python train.py --n_layer=12 --experts_per_token=2 --d_expert=208 --router_score="softmax" --normalize_top_k=false --balance_bias=false --beta2=0.98
Below are experts of layer 8 (counted from 0) of a mixture-of-experts language model. Rows are named router (the router's row for the expert), up (a neuron's input weights, with its number), down (a neuron's output weights, with its number) and show model dimensions 0-255. Each number is 500 + 25 x the weight over its row's rms, rounded and kept within 0 to 999. Numbers have three digits each.
Before each expert's rows: "gets" lists some tokens that make up at least twice as much of what it gets as of all text. This comes from a sample of Wikipedia text that the model never trained on. Tokens count by the router's weight.

# expert 0
gets: " the", ",", " to", " of", " in", " was"
router:484471464444548447542516507524485487507508492525464509462532518492481476520444506527509497500500527473503475469497520450492510558497517513531520488458482506500492490523474489504488497493505480471489499540474526528564492454515484540498508534532490516530435502494459482485532508540491470500488506504468507496486531454484533479521508477497475556471493528500488497518520495525469464509509525500492494523533488473534453500438498531528526504511541514501509495538506527489528493510479500498509510514525504501491521489494497557470518487505535491537478551512518471489455471516490532511503512485445526522472503514502487494529499469548515489508502530516504465460442542524450501489457532518490518443504487524502515481503493521486529457485527483496499509491475504478516472516478534
up0:502440529480484505470536506493475508522499476512453460500473496525458498500487479527506497483469506527490449475524486502505513515506505532487517511461491530480505521496497462464478547529496473498512503467482523520481475478490558490480541491479509531519517535513482548494510474528537502544554512535538461519508465536505481461499489506528435459490453512489487483495485492509469511488457500508502487487483550482551458509506485470499522502487478471462480499519499473532471513492508468483517504499475502497477514517470474537492508570525519509496499478524516447476521476504506481477509496519501489487489503502504463473485515493554463506446487484484551499525504498506535476525495525499485487512521448549486481492502513459506485500532476495490457514473434523513544458498457474
down0:486504494496554501480501564525481515486521498486493502523505511495478523486504485474519503545511482499428530489503551452467499495545488471457497476481503497488540476509498476508518518502493506507517522491487496531482489524508520487502540527472519539488549536520466517472494447525499548536508514503501518508494481473478555446529535460508516508513531544485512505492493485519505512488460513505523475471478501445499470514462508512526489491459492499541508499510471478505477518453484494479554494450538501462515499523511467495473460497529505528504479455522527510489511538506507505516522525507479510503499528465481470505532498515480519479497491520537519476529438514509469503537465509466544489549516494490528459552530503513495479485542460498538501469490520518517538487503512444
up1:514480487495518502500522498454477474511521489538483502501488480528524517490544465511531556495514490494530507519512481499478539487542498488521492566509509494490473540499536499557464552496500555527519504548464527475481516503493497469503502505487488489475476525493494490524531539492505493519478506516503528507486506498527495514569497457489484512473475496520511483548494510528487514490529456545504439479501486491467497477504512472462493508559520520472493491539469522485500492523483489508535520518497513493492467479497496495511497543469486491512555512476534445481504485537502487519494497520503525474458487527508487542486440510476503542503508482520490488476489531531514529483513497473499539482563499498539499497501574451450473486514501519499480485501512513531559480458546516
down1:499481445522493471483498490465487482507452476494469567548495478498476466494511490486516475526505486485514465476511485511506528525485528512470497512528506517493447510530496532515463518479525506509469535504495532485480529473518564511494491490500479496501439476462494475544498492460462513507473509468487542505495517539475645489502510467521512543489509479531494494487473460513500470490534504500525486502514482499523490466485506467473462486477504461544510494506499502487511503482482512489526549495529503518509502499493503524491503507481523482532507511447508499455492468511501457480532544488502510460465502522499490504477523516530485494512490496463446512522511475529511506474498495523509521465505462509486487511514534515471512475536444479471495495491482472507460464476498493

# expert 5
gets: "\n", ".", "-", ":", " \"", "|"
router:508501517472498508516479530506447544478497480479487481513485513486464491489522473450470515542512488503435474505495478482503449552477529514484525499496546533485507478513519476516551525529524474508476498510476531548466489554533503504534512498441492477541489545530551489527479485496511578509554499539519519482478514523507489468505456444505502505494476523497489486520494496557490476536481448494486483471491497451461479507510521499540480475466536450564535495501505478471496502516509494508515507481519494464481528507497474457498515485476477463532481474504501482469495502520513502499511525485554487481503502475475492497507482496498543495508496531496534493501492508486529450528512522493473484523510524501499494522514488484488503469538479513554515452486505470517474506511503493
up0:479465493494499485499502499519474509519502440460520512493480487491488500529515515505479521529462555500482481489545560490510497546504494508516492487483489511494534516493482547483452528513527489523503488491460485511517526509515437443463551515515502485478506519494492458495482493501493524506512515486530537514525494495473475498507449491534485505514502481486511520496499487495460477480495532441499485485448569515508484507463537488504474474532488589527528518495561518491500509525476521531486451555464523490482482489464504453490486494498557494483518487504519480510485534533494488466511486513518500451523513475530514519498502517562515534541500496492523510482485511506516464488507447522448545485499470500466508491524504516511487471465478492472488536495480499536514505499500523
down0:496504516496272511469489544490483543493518486492507477507483518488510479522517484470502472491502510528481499498527521514511499496528478475501524527495498495474504488476489485500494491537500464497499518515499520521494530546494513496519492529520500495494491531518486512506538469552496514514509504534495520499510494477472480488491463466518489482506507486504482486515512472488506500555456473515525467503537495489513509504501530495506507491469510517541455530510512466482465486476475509492513485498475506473513496474509515476478481494494548507498446507517496515507514495515482493498518487521506461509525491464482483517511497489472522542491522464512524520520487485484481504497509510498504499515488501531490503511541500461513472482533489494570514558499495464492499481488517516
up1:491501505525514523486481453512435487526511521509519485476486512436520527526531510484504488499505507509501462507564481496439523490479532469519525515526467506521491530520484500501505533516460466560509488514470518502480488500544476501541532521452520509458538492481494465443494484522501464515526496484507527550472508441492476514528485506502457512452512559475486537500488489510521497530484493498518486514435518512474504510459502494478494496502507495507526483487495474492471491479470507469521490509476506479492512532489439495500509500491538483495515455465459514459489490503515499532536509514535465483499456412479472542499476493499503483524471499491523504511482482505527509493519519506485484495502486469499509507507505494486519483540484541537517502419491494482501477553488514
down1:501543495483461529517500519467497455513524529501467483509518542491512490511456490481527465512503458487467500524528503467459463425528497502514534480512479516466493483515521485481523497503497497510522516496493520526505509540499492512514521501484519489511515505505498497503496514475473481515499507527476557508480517443497612469548490471471501500494531469469478531502464458533482485518467482516520467511481498468523526521526522463503532461459459500538471478453525503455448512491509492470492491480489490501487501513512514469494533507460520483487498516529467498485506488502482533497507487483515499497510473486488508476497514474464498497547487500474530520529449499506501489515497536491489522528488518494486474534506452524487511525512494491548483511459470539524430498543468445

# expert 2
gets: "\n", "-", ".", "|", " was", " a"
router:492496526487533476483484491506487494541528516472533477486495487510515529520496499497523481494477482543524536504535530548493553448553490486522473481507524512524490502470542518531487536492489477503488467482487479540501516463498505479498511475494493506525505529503521534463503462485505453458541467483501500478493461528469503501497540526539510499564493473505490474496486520456473477501519518474474536527477527491499494469505462448487508487473481509502479511540517456537476505432464480527498477480529484509507505483528537480502485488468469491510541444473486533482459491492496525492500489480505527501561568507542495527502532500518491512523525476494551524526518519528516462522532522504547478513494468464501534485501539521496454511480519539529470504502479524475485496483504504
up0:508508506498518554528484488514484464481517507525551487477462523499494539531487527476522510508507509525516437514519514521500500486510507512502526500511484509526520547502505480501481510544493504538481527514527536519515506496529536506512463561518555483487491508517505503499460488528536544490556563495517504499491513559522484467511514477497474446469472489484491459560548523511489491537505437481515477512530490528529496509499497533505495503507507480539515522513471485495511486554506478477497457511503494482486485529484507531527494528501482440489511470570508513529503471486512476465470561523513488528484483483479511502476521515502489568494523448463491509552500474498508525525501533509502484491517506471468458513457478503469519504476492510537511504526489534505470511509512490
down0:503474526508497481485495489509494488463501483496476485494485493552481460496526469528498505512525509505495502539537494496501492485507474518466463513513454510528517514534543469448496519512521506513515475482501462494545490477453516519476488484484504490476461492529506507472463490512487540462479505512526492559517518528481522498484467443517488509542463496537516469539472480462533448525445489506511531495482462555506539476514485523527477483491488503525494503432505497527469463486484510429487496520480471503524497527499479482474545474509495524498516503512533487498505561488492498486543450526500490513486500539487513492505498548486524534517510490518490496483518479499472480516518514448549463528490551501484501500537488518531488509516515529489485453520529500486467513574510466
up1:466494515525510484515503440486491554513485473506524513528497490510444485476517443532523481508469528519480425491527492521483509540521502556437538479462524496493505498505475497493484506481506515512474464472462527493533474494505488478501519494494524496464508499517505458499483499476484490471540496485514499498476531491506490466507453515511511495478499537461523518573524502487492533496507499515498480502495491559515511490490517463500459467526495486528481505501488507507486532492509477487508460506496529441494502495498459461486559523497515481510560492479483495569465519528506503465484486484555509480459508490558491506497522503507513498507474466507500537466421493499502501488491480490472499476523501519459548497512484516480464491486520504506535533542497447492525474471501502
down1:479479423544515501501492517480494482497476492497526502502482530551492510489518495460505469468515500526482513502494533530476512498530498499499518495476472550495524515469504508516505479466514507459554533495495522482532498480499440478541520467531500504481498454486482489499483534529532532500515482502479540505545472430499448461493532542548521502490488493523495515486494532501505463501524500520530531518491520498462553502538456507460526475497469504515518531515489492470527499469482487446519489521490517464583528521508515473512470518476448518498495501480526491499470513505495506498522521459470498520482488486500510555477511520466507445523500500531500509519506486480483527497475494482444461520503489514489491469538464494518486476502500491534545492522470502501489550462507479

# expert 7
gets: " |", ";", " ", ")", "|", " in"
router:505487513499523507472498522471466523497492477478524504522528517461489503502516491549504534514522510488459503505481484526492473523453512500489516516511478470545512542534529460503517524516522533498472501533514500471426481502520475467479510446500500492477509482492478470485471551541480484492464502482559509560513501471516498474516463494475507503498489523490506502504522494534568537481478512516505492536523489489493506488505569496485460490499544502495500498469500529504490507527476510464456530525490488472522447479507463522543541472482490499474520522485507499546517539475519523516490496495490459495493488513535457515495533504473555486573505489482476491463519476479499532480472527543509473552516512483534497489499481481480486553506465502513522497500525501531466490495492440
up0:491470500444517486508476519549506496496510475501511508504513506463491521498487502535547472509479506550438506490517490505495502501483535548501445520516473479481538513518464475466518537514458443541532532469489527502526538508493542498535509537526518467525521518512492456468492460450481490484502496530498521510513493484534494527477507462545484507492495523514449521482445496530484485513526509522562487504494505499506494511458510545494474484536488479509533530477522507519496519479489533535488538527547525549465487531503545474489477501521520507492496520508514510504494512488503515502516530473551482517502491477494502490497490485474516525511456501447474533480521478466496509500505483471496490501511456471511468527491560459522495524540511482489491492453526517476477455450501504
down0:524489481536385546528458502477549496496466511513496450499524528498479502528496475466506531503484507499496476568524513535479525523512533505520524485471492516505469471455524539511497464514540519511486504539492499495526483511509487551498482475520541509499535511487482501516485528524494510517488519518473524523515496499478632514493487554488522471496492488512508512521499528489508486503487505465488498499482530534490502458510506478495542543486488518514503518522482525462490512522475501517533471485515477454473501470497500506515486498487514490462496490502517489510511509486482430483512490517463490509494496490490503474476456522536468488506510495534488470508492505509550519509479489503524528540499477448465514465525459528479496520503530502544499514517468487507529514500489508
up1:458465469499523553531478523489499500509491499488505481488473569500481522511441533493494550541528477506519469488502506541483494494507501506480495485521488526490513525494479521531496515471491522470510487446523547518525489484499508514488466514543512468562501472496519514511512529496522470502524538477517487505494552524550479509499493522525488482514531504481524434535511527501481513524466528489506521504466526523554463515514477536537475525510547486491504473494532492517477537464512527494472506477476531501540506537512520467515470521511473481491527486487488495533494440541464469504507518516488521474474488484469525500515495490530524463460496472481469522520500483485527526480512489444507504507497517521494525485411482520511509515546518537475477482502540505494491514482546505
down1:478544494524493458536485518506568444503527540590461479521472496489468495448480525474494495523496443536511483472493494483515498512511505515505518497535487512527519476525501514499513483483466524505467498490487489518517507470531482492474466546515463500515499483508479509446485478495449507520478497481459501488509519531492524472473519465512509516475490530476470496498499515520477513528506518463493532491527506461536479448493501469493509488494483484515479507501481479492509474530526513482486535506516538526481503486540495478489501506481472516492429503551498461507466466532524495507469519467480483499499470502478526505514496514516460506483499533523523491470473516461484488535530488564513461464493493505465467478515483499516502451463453450518479494512532466490496542470549504